Below are experts of layer 2 (counted from 0) of a mixture-of-experts language model. Rows are named router (the router's row for the expert), up (a neuron's input weights, with its number), down (a neuron's output weights, with its number) and show model dimensions 0-223. Each number is 128 + 24 x the weight over its row's rms, rounded and kept within 0 to 255. Numbers have three digits each.
Before each expert's rows: a language model's description of what the expert responds to; "mostly gets" lists some tokens that are sent to it at least half of the time. This comes from a sample of Wikipedia text that the model never trained on.

# expert 15
Description: Mid-word short syllables
mostly gets: "ab", "ig", " st", " Z", " Ab", "ib"
router:089090127137132096114124135179115106101143146114072125137103109135155107129155137120125150111083126121117110151144158106127114155147117126153146119104135172112130104130092132123068130183125130133075123137105133105121099125131105144148100151128162143140165107132097117085100070105154125156148123160112124087107092128120119157120143099145092112185150104171125147114106153127147145089150130140137158141169105118154111103076094104134093142145148111119137123115176145150112112113138134166136144132108127095150161107119093116168107080149136125090091163139099088095146148157124093125113127132175100141134148095113120098110135129107132113159120149163085126125125092140104161139086
up0:084151158114161164122157142143159114075076158073126130155083132134146147122159104132130140104131134124152097167108086130097147097141145122108120119090123119123158103135107139155146132103123123133121103106124110113135155122103111122098108153147128104146159106103171120119147140090138124157171154079121135121142098133142142106168147124128132114146176145143131148144109132166155120133113096153101111121162136167139135137103131084102155065136143122133166081164124157095147089129128099150098086128139137116099103119096104081113108112086106115137168099088128146117122133132145164129183141181131107176113160165133103125147146167138144113130112139118144093096112106147128144148143
down0:115095144128120120139126083171123147099163118162145166129130147138128135171156116109085152123113127077162152115146095145143143117149150145136175110099140111118111117122129119144088134128128116128130090116140128095127116125126129154109131063113109117143131159129108124097111147144118150126114124114114103114129117138063163138148078143131134116097141146167090118126118145083147159119144131142162121121145109159159109086114160120130146167110158153154119099150135115132121088155143193164126116131175129159109101111099133144125170132122130116137142139118137094130110100144182177075114153133114146129156141128097070084089137159098178084109159145118105148088115114110142137133078

# expert 63
Description: Compound-forming modifier words
mostly gets: " out", " second", " end", " city", " pre", " state"
router:111126105090143115128143119117095100153127077136147128128113109104109136078116106165141111124127121138155176159124071095094112151137146106131142092136114095153119110161100102115171129096121126110075142129121131110123144108109100144113115117139115104118146122124119140122136109083103087160119101095089145110117138103152124124129115149160153093147104100159105139126143121163106113112095193128110115120154148131129153116124142104087182152115156176156107113111105115152129107106149083114103122157150157152094146134162110127143161148168109081132131133090105094104133135133143130135104097111095158154107106132114087159204127123120115138162157166134119133106100111122161105083159
up0:131145153128130159103140094093125169116126124136110111151163134159117122108143150128127143111157140101103125107148113134126129085138139139124115118113101096106120071141164113149104100161077108170115154114158075149137119150156155106150169134145077135154175141132145095142126119139147126096191140149104094098135127097091126139151115163139153133122170125106138158103115121126149144158108145114102160168116066105157111081138156106160150121090131124124093155136129141101123140081140139141075128143130089141146122141141129136135123127130165133164078146126122139152101096124144120115156100134148135101084134069132145110149114084169148112117102103118113097171181102132136119112109
down0:149154077144148128152150151125148169104111126121145158166113130106138143155097114109106089138146136129110128138166152099102108129137109116097126131149092104127111111109146140107120092143162080126113133140132133140142156129164081127101105137133126155108123152099119157117103131126135108135171140117122124105148090106093116155149124092118186159132113139073120091106087104146129142118168129149107168136152131162128096093145092163097150088144137153109069147157137115124114133156136130150113137115105122153195117183113086147108109132100068108161139126079129102107115095066089142127127149139131183145133163127092148113145105103124127120141133097116145134129105108134136161150151

# expert 12
Description: Table digits, name endings
mostly gets: "'\n", "/A", " overall", " Ge", "Ge", "-R"
router:112115092141112107141084127148142127118107129124085099092104161130160122127126130151102114119116160152118145082112164102093137100135113137075125108146095144145133090149089125138081157161132128113037123110093130147097074118108105144146113121128112111097137109089121105121093108118092123120139102118121114127073109121150149093133076091127107166106120120130101120107142123096109095118145121144127104108090146144130149129088090128127097065129122139119115169137118116111120099156114069132149143089115069159108105100098132097128112109135135132113117148140116110158133100125117170091078077091093139131116121128110130132159107125134148140124106116114128124144119114122094096103116
up0:172126152113141136138108066135106135088132149166126144120133118113129113106173133160142112148120106140144193116121169131132130142117118126168099141096127163139096132138112106114116119160115136098132173155114130130116178140123122124117117177141125143132110128113109138137106155117148091117165156132126174144150139105159120135134139131133153127151130137165114100123122106102143158105149147147120126105133133131098058164150158123121114125153118145114124154057177162145093124068124146128071094151094147158120160148068129156142147141117147141129116139139158121113177143103136145141144118151094132122163114134072128144103128115092105150088164159101084117104112128077155116096153
down0:150155138155129139129110134195124128110152106096155151139087153163141084122098141135121162134115123135135146166098114121071165116126106064109102127108146111127121132127118112139135158153157116139143127143172074146115107161106093132125120133108119158111131123132121167113156151103137117119104148100119130182092106141123111117138147164120133136076129147068158125097094142101121137130135115099122130128135160104139083117126129148096094092115162103109123075134151132132117134103082128164151112150117140159141133078083120160142154160144100064123103129118125107085126124157095140142172109124093131129109124140102167099139134083091122151116136139128125074123116127140165143115167

# expert 6
Description: Word-initial stems, comparatives
mostly gets: "″W", " Cal", " Ind", " high", " MPC", " conf"
router:092147123099125121137084117077074133122128093120130145120080108117125164128146096152141125136092118135159098156125141134144146123106128132134092089118142107090096123193095104108171164099109108123112123126109117092103125091093112113147089106088086125111190095127091096137120121170086095127125115113143150146131094094127144082145097110151091109104162139115131151132089128095126148144124154128111121087139112129099115115118141137165132136122144109138118078121105149130108145113094083121098114125109145171128151092101123132142118102133108120089123117097101141087122124114152147136111146081144132131138103129117152147147131077079098121128142114099153129132092077116143107117169
up0:188136159114135112179086125107145176117112107123093101110096195142118139138142103156090187117154111149091139165149110139133155149133138126127106114127115115116135173121113116130154118115120135112104108111124119172144140115075128131114092120151142106091123093132095147148125128135144111161170150143095179142125119125142110144118133111116115150148132143112095167137104122139083111158112124116146148121172121116088080154179120150146124170100134072134127150122166125133125110153145141152133111137136142103158115166131148109183149127159098130100147126111088125110098148110106126128138128148112057110093107130157134127084094153134078111120114162135129138115134129119119191119142
down0:136152157141141132130138145115146167083138131119143119130130157137115165114087140137155171153145119157119177136144122171145091108170122095171115136152135104083146142114126148115114127101149109079156141170107179138162143111100118113102119119123114123148134115112104160141094146135148093118144128147126153098157114127127153144126145139096093108154087131141113194119119142133124170114124133090116129128175139165109111134186138130106126188130098108103087136134176155123139134135095138134151127083131150153124099149146131140179116138082099175098130152107104106084127122133133123094113128129078126115094106118137120117122110145115096137112112134136135165101113117084121178103190

# expert 51
Description: Vowel-consonant inner syllables
mostly gets: "om", "ont", " res", "ign", " f", " Ren"
router:103117163135099153130133118135141105103145141185124114152119100100118158101149100115097145127117107106120096164143122141113114133105138181138096130102170141108137178104081104133120079191098155146136113135105146133104092140116100142131156121149109135135144141149100124075079108132172137128097148149160122125115082135131109147104177152147129104105091119150171146120110162117141105118124132112111127134141108136148135148134136124103138140155126155112110107073133139169116126132169155116100165190116110093138140129107101114129110119178146163126081155109143126171157145136185143132136117139140127139167147098101101102133132101121086095111083121140142124144144087179140108141121
up0:164128118141126113121191144100136104137120129129203136129126080120106068124120094124098124105119138082140139127149109140159195162107078150128134153175096148146126107145142117132127122138129147144108111158141112118126121147130078160137143169071113149128124124103149145119121145117102105140147095109078124096150100131094130096170132119129136128192146137142130149193089123090119142167124153109111150136144115140128119112137150118135090138083145124136138183117133155147149100144126135080128100145125166115091162151099153118077121128147118090164133181141157140159121093152126126110153130121112126134166152099099150103119128124108135132118128117137131158133096124109148117136094
down0:134092130195148106146144098132165146114109182161119135074163181167107120117112155140123177091161152118094150104136121160107118084125158109098130104159120116155098090161138120156126109110147133125111099118106102145116094163107111118110113093121155089123140161155114142101125172121086146130120115154109136125137106150134142145098134139110092111159117138139104171160173122129128164116147133130128109121161112138137126124127099129142145097148115112191125120110108102098099106145096165134122152123175104099143116173091169161130157148111142143141149144098146136143160072148164120126137126139134137092101117097155104112115122142137105126149087165169122135108098163147129125114143

# expert 54
Description: Sentence ends, line breaks
mostly gets: "Ge", "econd", " |\n\n", "\"\n\n", ":\n\n"
router:134102095128119138146104097110139130123092109098124118110100154116151113125149129102114130109124148130073134091115113125120142134105143113102099093150094119132137101118092124157088121127135083112040132161099111156095057097092102132141107115128091109086140123124139093105113133112101111113144097114142135129054124089114122068145120108125141112117106112127149106112117144100130124131130122127109126138081144136123151125083085111103143061163082132121111164150149097117119130111138071136125093106137066137129094116089095109093109113141111127113126145118116149142148120102121179101093080110094152133095113135148151096127097112133129144142129124131138149142119127105128127101117
up4:115137133151101135133127119149119086177148144126156090102121123113139121113131098123134115144115126126152162141120163117123143146124153156125159085107172131163078140125094119113170166127197118079162129155149126129084100158138130162140099139119124137120121145105126118099125141129123144078108160123117153101138142140123169082150108142124146101126092124122098098149115146156094116153096180127140102141135169131134124178132126142145158080119133146149139123130144117140131114113129116170125152196118135114142159150148090149147081163127114120112128119098153122133136158123169142119094138125084133174115101128120153179138143182163128132132139152122158130124125147066184171160143
down4:137089144124133139058134099080134094149124121141171127133189090116123152111121123114096157113146145166131130128120112186150143132119136149117115159135132140113123117132150144106141154119109146146159089157115144132149140136147123149111111126113116121118141183149082212106149156102149093180133139129143135135129133116107095113097101147167123144167164149079107124113113131116143155083104151118152113165157112128103146146076116130105153164157149150135135144126109124112120111150122151197147144160163144145127149111187127162145125153089100153118145078170129113148152128143111146130106131128147126124120110138097106106113090117170114168136135131108124156133104144111094098133112

# expert 56
Description: Common role and event nouns
mostly gets: " station", " club", " school", " season", " company", " father"
router:144159118146142155132140122133162105179145141166112118116118181130091129150097124172140131155149100188163131134133154146132144132163125133136136112122128110193111137111099159149166078089154162122133138111138156123158108143121170126138121131151168115132131130166136176168130174071120118135115144095122150140129073121118148109145109111127105135110156090113159134123109131122168114127173130086147112124144106160122096115147134090135146140103081123124107133113087108133104151110137104122125131163163171113176128099155087152161138146123169161092140100156110112118158161124096109129120100115188116132148117142136156119138100135127139141139166142117181134114085126149126130135158
up0:189141092110112146155145138131114106128158118154139134148135131088102132092143123093099139085135134116121148114135114124097100114103142148127129159078074110129145156091107137106136106120141152151103089136158177077151134148139136115117128133170141091105088118144118146128102130112144135115179115128123130125106125165118121115182104166115157104082135193157178090121115122152134132121117148142146089120148124138134131107118123133144067154103062119099122105127156116124107103132155137154135135123114129113129099109112121135143144154130107095127096107109111111136136137166148118081161126098092114087127129149169079098156101112125118186156157129086131111141088144151149135109102
down0:158155115156163102114128091121159164146097106149078073119158097126126160135120080134133115132115114128124167147148119177122150142140131150130164122133109108098142133176132098167108129087084136147108105157178150171150144171095117126134118147123121102070143138148139112145130150137118133115094115110079101150119129158119092122150120137095161142143150157141130123140114116163115170172164121153116122079105098122140092140147120104154111140132068148138131117128150098107151128126177096162144126119125167137142106144095142132111171128149097115101149138105101160122097156107135134126136104128186093109150086123133112098096112146122117136116108143115102117177099122159142140130093

# expert 17
Description: Table digits and spaces
mostly gets: " Final", " C", " mostly"
router:078112095111102115117107124128147123106074130104075123120097127113170126144129130122133107100116103147096135104112162117113117106116107116116123120153066147105152144127091151118106119130146097098038124121107125146107068116120110127147086125112091126103084117126118099104127126112098131148112128101096092158052103121152139112135131075096112123091111116128107131108121136121109082136130114117123125106110160115090153106082088159132131069127123102144142132156104097130139123129130062097122127118134059130111101103131139122106101130078130139121127137108106130119156120144106130112102092093114113114101127155137120155185092111136137130136098106121148119118138118125094132114112
up0:154146130129179138172121113095127146122121124129096105123166144138126127128094146226114154150120117106147127126090136136129083137103095107151110116097161134160116083092152138108134133115086174160147149149136140123123149141160121162135128109113137121123113131147103112119135131155145112135168125162129116100136138129106112168147142148105160120143108135139135145161133123052153144122127112158099108126056073139138146112154140145162092147142101143095111155110120130149094089156131153125122156104122127104162143142131145080144145160142158127108152131144137172135108118125196119106182147130159077116160140127128118180143110132171130149135100126129134152136128161153150122132123
down0:119113183169094167108138136118115102145139131092143153133096134125143128128167129140096141087122121109173132155124185144144120159111131171137113147101092126133106116184126147115133127120134115143112121112158110140111153164122137170119138119137171159119135138115105161130066094155131112114101154137148135129119167113089097138152169118133071136157102099157082109126109124118119130129161117108113125094128142137116122088092099165106146135125172128148115118112180117163134148117128125132132124097118137114114161103115156166107155101133134159151160175175153117122077136135121140095136090156149118160116152103077119153152155166123118121133119132161072150103141131153139135066140

# expert 24
Description: Word-final syllable pieces
mostly gets: "al", "urer", "rd", "let", "th", "cher"
router:161094106109135138090145143121098125155164139122104189119115119137169128112108116117087136128133163104126111139136150135081138124153154152075139141152137116104154108119117122125122125168132122063128091152096090129099103119122147102146106142158129130158113110139127104156100125127134124090119151107150150158097140108141132112119128159160116151120125122156129105136115122101139113124113115095132120145108116140149134108107106143124164116195131155165158101116165167106165087113093138094135160127113101092151095116182162113121153135157159148099123093083147140151148179149149092120093152163126144138146102153119100089148110113129148185137085157142157129135062137138135116153097
up0:138131156088134116128125128093090120117176115129145114136146130114142126149089152127152166103149154133113102148142121101111161120085190094126139108134118107120138162154130139162143104127095099134110125104186123139158111138120142125178149135108092138125108087144135119158153128126095151143189144097100116134100101137176153155175155123156169105160121096124137113118113127131117120147119162150101130134119111118142093112105124095133123115114133170128156108121122135100133148167139112110137110113137138104108191108157124117092112131089112095152141118103124082125087141090084182152128145135092133116085129147144153085088103097140173107128151134142160109140105134078114144128184
down0:118189129139134129135127154115162144076170093134168097166122111157105156143112164137115141114119115105114117123116105122133108123115149174129136125130157130143120156164141182125125082133110136164125100139149105103123138123143084125156085109111165144093121161143079123136153126137117104132155126118108135149123084143207163137106134119131183118184132125149141175153172150104128118061140094145125130139094111116090108106134177099122131171138158122160152125121085142119113101091131103125134119132138125150106184102112138107153156102125111083142133160137139116082151110125118126154134097174140121129112108133133088146124130093125112123132148141146148116105099104093138142100134

# expert 9
Description: Word-final name pieces
mostly gets: "ne", "se", "by", " de", "co", "pe"
router:165114132119127118110089130156096103156161112112119124169142136102148138172142162117117149152120103108117151088132176140109135136158169108131112117117103089118158081105181139098159141140112125118153104121112094113086145135114159138146136142130172109117112134125105087159163092153127137114156083153138182105092146158145138111125123164152154140103133127165138128101154089118080124164167157160144127157117164115135132117101128113147153131154130143126162152147099135150145171121100152111135137094085083172117125102134157146124125146116101108162118118129125163084107178155112126136123104145089140100113088107152139156124127170157106127130112134142118106186140162130101107144099
up0:161109111116137108147141100105134122131143151137107147104130155136097134171127117159096156131082164141138179161166150127162131151159117122155156135114143114078169126112131086119132171143120130096141131137126126141152121119141085135104133078159185160106085120140112134128130134148120146151155141151131095124149097112122098071157127132107106084148113121104071141140142111112122160111116176129136149127130097156172113174142138132130138108138088139098096166128134100149097089128102140130129147071111114146103082171096091149133127164142150135093121119162144122111124158126184109163150133100111125105177096095153086128134115126154134104124126143097116134155125126140128087148152
down0:175135141188100120152122145128112107184167109115136104141174107133164151126143136132159104127129135128098139114092127130086076121129113143117125128165180109125119126129126137115099119142147096154136107148125138120043104147144160132148141087125121112133123145105125126083125147094152157128106092077167109164105145123130106105104110146170120149099124160132148127126096122125131126143133105100114135121162128090088100113170142126167128129188105125104153143136152124146160112143157169115157106167164124159109139090134087136118127113153088151131082121113140106093132120120104127092095147090149135093112138189088144113138161109142149140121134131135156124107163144125141153115159

# expert 21
Description: Foreign name starts
mostly gets: " Al", " El", " Be", " Me", " Is", " Bel"
router:102089150124109103108115101107109138165093116113124123146094156099146080115112096135120127115112138111126116098109133127131119117159102108124165165112105130129094090130109108135128103122136108130128172136171102138146090109142091141138101102103109104119079088084133098114123105105073164131144169082114165105050101101167106089112152126063132119125091132138090116154113125117114093140114122111138104121101140107089121129088101155128092090115161105123129113111147140136118158134142153123105157090120079124116068100086101085125102130142141115123147142169116142158109107125175116110130128130119108104101101126150097126109130116115094137097148129150122125131159140162120123101118
up1:113138136128105100134076129099180109124120110120107124126148149115144124130126115162131110129102130120124152113093147148146094117109182139133155132129115089116141142120138126153162156106148141110133156129117162161109134127099134078091138129163108120173097137154116139141129130135170176163102176134150132152126128129121125114104102124146143114118158146160117123130149095093125129148154091116155066067066059130139122127142074162158122110139136151116128127137130103136168139159116124107104096113159080124138128145143156119144156141147124142114106167149184200096157128115146121114143161146132118081103077129102103162132136145144142138106155138072112144136136143133123091140110
down1:071157118118148097115143128132142154128111154128125104153135133114132133096110081184104113117165102109117109162150094143140141144105113148155152131151168080127122145114086135116166126097149117161144122126114136169134112129095095091103137131089109178094169158197091122139136104157099102138133157155141129139109128142105103179118145110152178099156114137132138136136139146122119120125126114123136122130059162142120141112151123155184097125148132127136132116079133121132171125148098105164133101129137123077104162107132142131113155127095111132133150153141169142132134143109155153097187135165151109134144107149101138145111119125100157151112085115121137119133142156095160185107108

# expert 36
Description: Table spacers, just as
mostly gets: "-R", "/A", " def", " later", " ref", " S"
router:106105104110117119141099112142129152089078104123081098114081169113147103146145122114139146104120155145097149080104149120112146111131125148089108122138074107122155106119110145130099120141140117126048122146088151138113075090100091133138098110134103141072129131117129097092131120142097136129115087108100120133068110105121140112124126083115134122091125103097114132109106150124124111128111100129130126110098135115155143099069097161123111046122101128119107138111107119125136125142125066113135135099141065123103097088124129112113094114158134132136102145105118158158139152138139132117104081085113131130154119126146126119180107122169154117133110106127152131150106122137115104115119
up4:113174123129194134123125136059107117079136108140137143126156155129132100121142104150114185157127154124127114138136122145135159090150095155096150107114142107140122130126169149098120092181064129114143143112150135122115135092185166102147151129106158163121157168146097102150132137103143122169138106091142144150158124138129159113128117141124142095111140149139110170124137079137137061108150117113096122151136124121107159080153120155141126123125176153151123129125112130138094164125146152105156126147134142160153175158097177148144145134132127149110160158129177113144155125104080134109132142155163151113155162151136114141141145127140129115142146128133119139099146130127126121187099
down4:214178147131117133161110145153126133112133092128156110156139093160173114114150137134120141143141077077138175162103099148168138140126099093148136125120111132134072167141116108149140132118170101111128124119123123080108139080112084082178105115124125125150106138131117087112095099125147150134111164153147160127150099163124121110136151158103153113140175157099138120135160130173104156058094135125151151150095121122141165115138091138170140123111154141135135129123140149136154164133123147115127122126119142120118112102080119137129113104103116137126111123099119133154107134115135099133173104130127123080103146128159117131130149106161124159158147130123116097105104106101151156084106

# expert 37
Description: LaTeX backslashes and capitalized starts
mostly gets: " An", "\\", " Art", " Te", " Is", " Vol"
router:133157109119148157145104118104112143122137137117101152128088123089104124081153092119122112102068120103066148129101134141132176088107104120129098118118109156125102092129119118120133153157083097134073150103134076132150092079116117083154095110083118131124116142121101140132150144131138117157124100097094109132062150120133117159145101097092108122133128113084117115113098111162115111118104105132120115087105147112117140135089155118119121166102102125124139074116116130134097154109157132158137111123112107108092121105089117093105076125106141105101105131134149081118103137096137116177089107104156112132122110093105169123145134127154096109120119108138131104105123163142164123098115
up0:166150099094131127197110193107125127168129137132147119140134110135128110120127115148119141165145094118110106108123171133127145116153136131120113147138128085126135174147132153156163123135111120142115131120064110146108112143133126089126134081088081144204158178153127139137140088108130131099157123138107140106127121114115108127129100169159161124112146133139120137164123127155077135129133128125130106121128140145153161105197157129132109116112125132092112112142097190123120141112150116133078127121170107140112135043119144151098131149139160123124100154108138113140109141105173125125170108135116138110119124136123117122151164094095121106135188124120086134123138090104168119135125
down0:115144115097119130150103099149149142141104149150140098125127152142144111135149059101106077188128115117140124191121128130111168162067154140124109122138169105113116132138130130075132111167130148133105127165110117181160116096133112101084159153100128108147137126151097153123103106127146113089164118142093157114130164130133110166154145124111141112172128130132107137143120114154101124106131133139097130101129143155169149095153138178119147124126089146150137096152064101150114157106150121116167177128083106159133128126120132128121153088134118145144145138074168083094130107110122130153102077124148147138112124147136137108146098098184118144151120110157126138120144122131139127129106

# expert 2
Description: Central/South Asian name syllables
mostly gets: "van", " Az", "han", " Kar", "uz", " Kh"
router:118110166120130129105152124152149114129159144161129104133118131103132129139118100153106114144124118121127112131089111153115121111088090132129131161103136112124088141141117141154049107138094134167133116154102123139124075132137104123153145106140126085121151129162119129110146122112158113105140095108129067112118058144117153155107084116125140127129122122136162134114108092084087139134093081120119107153141140134125123152129117168081103142122142086138135163106151162100097095114147157159125126149121179118106122117125096072138104097077114119092116147127157085137143173105117125090116149133175124112144141134155104129091092152106151053119114121157115122104172093144136134139129
up0:168151158117119134110169143125060098163092148127110153107151094161094122154162127112145124151128130151135186117121125148158129147103123097106095114113169098136151134152134118172114160113131126111151124108120121122094135152168116157164071129145121127108071147107107177123108142158095095126135173119107150127160121120126148140082127111140140163076119148128110120155150100114161137127110111161125096152120166156128093132097125131149108140137114104124094126082143096155126086205118136164174118120113141140118128153162159152115146118132142130107140183123113119121129114128164121082153141134119129123111152090149127172133168156133141137101115139101121140096145124109166097135129
down0:162140180123154142123112087143128147130128140154139166110178138131113108127081116122070100160131096126141161106178089134149090102117112111148133130121118128126117130145147120122092093117136133069105102118151130129132131146116131110158165112151164139072123151110152146173120157132135110124101163148120217124121112113159112179156184112156133124105172151125112141147129118170140163124096122114131099083174105116130145150122101140123160164095126116128125096148130147166129088176127139161082137139142175119127151113143125146143082097158149095132163114119132125141111139130116132162114102103118111120120171094132098147101144105128125153091135125137113109105110147131113124127140

# expert 61
Description: Infobox field colons
mostly gets: "(s", ":", "\":", " alone", " Total", " zone"
router:105137150148118114125094104105129149110093144122159107082155152136110148135104127130123160119101128135094096104099102125123093111096158152093158082158080140124167128096153155112127169118130098119119143103094100134123070090103119115156134128127155121135175116111133147095146124156094129101170124143152112103055140089111151117116105125126096128135161111109095088125167111080093105166135151121148120096133155152139133085080108124136081128093122130109139130123137169081141138135128069147126149101081078142134091153121109108155094136144116147114126128127109184140146103147094139149128096113129143120156113150127140103143103145128146109139145118100156142136123148150146133107098
up0:129099097163137153118149123089111084137159098122125109139139161117105156109169090120135141151105151111130125098132120145131149143117109130120161137079125094137143137126133127170123131153176147173106104135146144081163146150142125136125156120108131142122149135118167141119112132171128150144169086114167132159137121155130128115099157115110141045159116109149107137125141131178153124127150116088153143152101150129154095162132088127156109139119124147094097128126158123108122144107110125153142106127129148088114158104182123117098120155130185107130131126133100088060118107121151139112196144143160122132161167139183120173150150150149115121114126162115151107102137147154148139113088
down0:130170103142129128125145154096104151106142100086142149107151136139151104151144161108122119149139104106096163112120114170131126079176107187111109137091138108097149144098137126123130129137169159113137185125153146083101120138102137095101128152111108107124105110114118122139187155137097147169140111124111128129091171065109109122102175121103130139149171130124108143137118148124112148105099123106118126126066183133119130130149138109132081098148135130106147106165103141110140115136120137123126116125119164091146144080164129117125122100151122117108157127120094164085145118122115121113155146143130165178136162109176075139146134170170155105117155141096134107153114133130129150089132

# expert 59
Description: Noun suffix completions
mostly gets: " Museum", " Force", " Best", " Special", "ulation", " Society"
router:140092152121155161091084150135135133115143092095139134110112113151120158120107103123155120099157116144153168119129178138105143120163144091142107178177097141108129157152117115117143089123124144121141148107120136102159109123078147103098161132089165109125095127139120133137113134132120155146093142154119156171099175127141147129139110155117162150121140079141154116129116134099136115166154088134141105161137090148098098148148138158127127152121156132117124146152115159165106092147123125114106158120143150128137099168123134112138103094163134119145116137121133136086163138169125083129181138149090121173157138139112124135168171126179131133184164121146114132140167137121146128202102
up0:121152120067140105141121134128112157142125125134144162150159143105122136140167139109130151108128146162109109125128105192162139158130120146167124127121099141113119102121108125131190074121106151133101141115123127136120158142155124095168124133171074151114139091142153112111148130156106148127188114159149162116138120111111096093129152091112155089136119126110114107152193109107111146123118165118078179120121114123137145131136169108137118126137164150105103129127123116184120123131128107076137146131095124145121102123154084103154132130127169096182099143136096141148113112138129126135180122105121156162137117061106113121154126128088136100124154174097146107109158126132133156129088
down0:116128117117115155098112131098144147150164125151132166131120128129134176124128133127170129134146124116136115119156096158184157115208113166109119120167149144131127119160113108124115119123108086123177113127094148112132140113149136120159137109182146148122115102121171080150118133135121118084117138131114111118144128134127110090160128099163139141128161158139109138158138048120199169090149136092133132157177101139134108095112128139175085110143131119178167148100084110126112128132134126124143134126126139171124111105140142105142119109101103110097111127087179099146134105139146111140141119101064112128114140106140120144128091146160147135121101128168138129154129134160113135117177

# expert 52
Description: Infobox field colons
mostly gets: "):", ":", ");", ".:", "\":", ".;"
router:079109138110108122107125135088133110127083122117165116134176136154106107155108131157122140130141102130123100132122110156098103099154143104136172148138100156142176139125130151125145108172136107153143149097112093113140072141080149128108106088148129126142136095096137130142131172159139125111134160135115126092071161098097130124158105135109147178141088102152081139128129135112120135129167155105155138117135113164177115146101132139115115073116148133169142103169108164087112112130143117124141150085089068173142118146129104077137111131168106155129106151113103149147147144160117129161115114158139133116118128166145112104120162149099113134143107116098078149115138152151136133104123
up0:143157116157140120172098116155097125110156118105128093110156164152120150131161135137212137131142152132146099118121131125132132103157142126125152110129113114138120122124142141138118123130152105139115105134103137108126140130123157099120129086162158148101136182124123070108108117132138096135115137125115099126130123140155114160098136151159123108144152129042134176134120143141147102126128134172134108191129150112146123117136155183162112111133128119070121171152105102134133121133147148107204123160117133141128142121115100157152115140113093091130138103124121090100110114100138134118139137128099103127162179153113092116086101142145108164124150151154163131206110141169130119087129
down0:079101164130123129111127132082101175135149089119137123138158080160149145135159106118100132144132086157136115135125127175166114146121090112118141135190099108150119105116133179117147147125159143170138125106110085116109112129120124127134168135168081117142099131134145135107168141123123118145147151083127157156122083144075077134111166130169108124138168153118131115127116122157148113137164137130135121166134098119081149202114121115119157133103132143134146108105113114167102114107150113088112122141115099150064172092150127128127106119131080127095133105154099150133137139142139146090170138156135135131136147113153141101120084121117112116132103111168134155125123116114175118128112

# expert 27
Description: Val/reg and Cyrillic
mostly gets: " Gl", " reg", " ass", "š", " Val", "val"
router:169097161082100094132154143124110129168101111125067166112128126109137131150118108158163141163126124100164143150125168150139123129119093160107109149134122098105131158120134093133116135169173092157151124161124124108142140139165150141115134117085065107120095123166105137129145090178153122123142110106128118160132123124114150170160090084099121109098147155126095088103113114121133095081111122150093153126122143122129124092098084152153120153127085114132143140146153126100111128138090157115132082160139143133157100140137149142123095150119138116122137133150138103126109153108090101172107125162137112122134175125178098091087118096101128135112143086148125141112135078108143120133117
up0:184100111122138104136146129109108126145113092159140171149174067133102099126138144124129142123143121147120158099158131135121132123152112141154131114139102093156153129116158187102116162106113149149116150097119154122097146120121129176130088114124115131180115107120144142175126130098136094156174134191108173128101126138149182144149138114113154129111200122157156111107126112161137115134127126108102155127095124110127166122104138135115140138102123187124133110129129142134150146145140121115090134107143119137087096133054147118138105122085100148117140093107138123126118143137080109117171142124111123092098121134144115111137114093118161133162128114156112096129136101087090146170178
down0:160099132112106143137134126113173123168143132127139133097156155174092164136134135127123115143105133164078141141127117119138077126146142132109113134146144097145123141104139151119144102166189159114161113134152156085066130131152102105143119122156139149131107126110138169131093101133089113156126162120139140138122159133153153154143100156167152179131115131145150127106094102111146154128173120190127101136139123151142151103162096129115135133132138103137091096097146160152091170134118171137128119132132125159141124124130142158108166100128105144109154098156159155136178130154153139083152148123110133157147121129073145151145191130112151101143135100122113164154134134093161176113097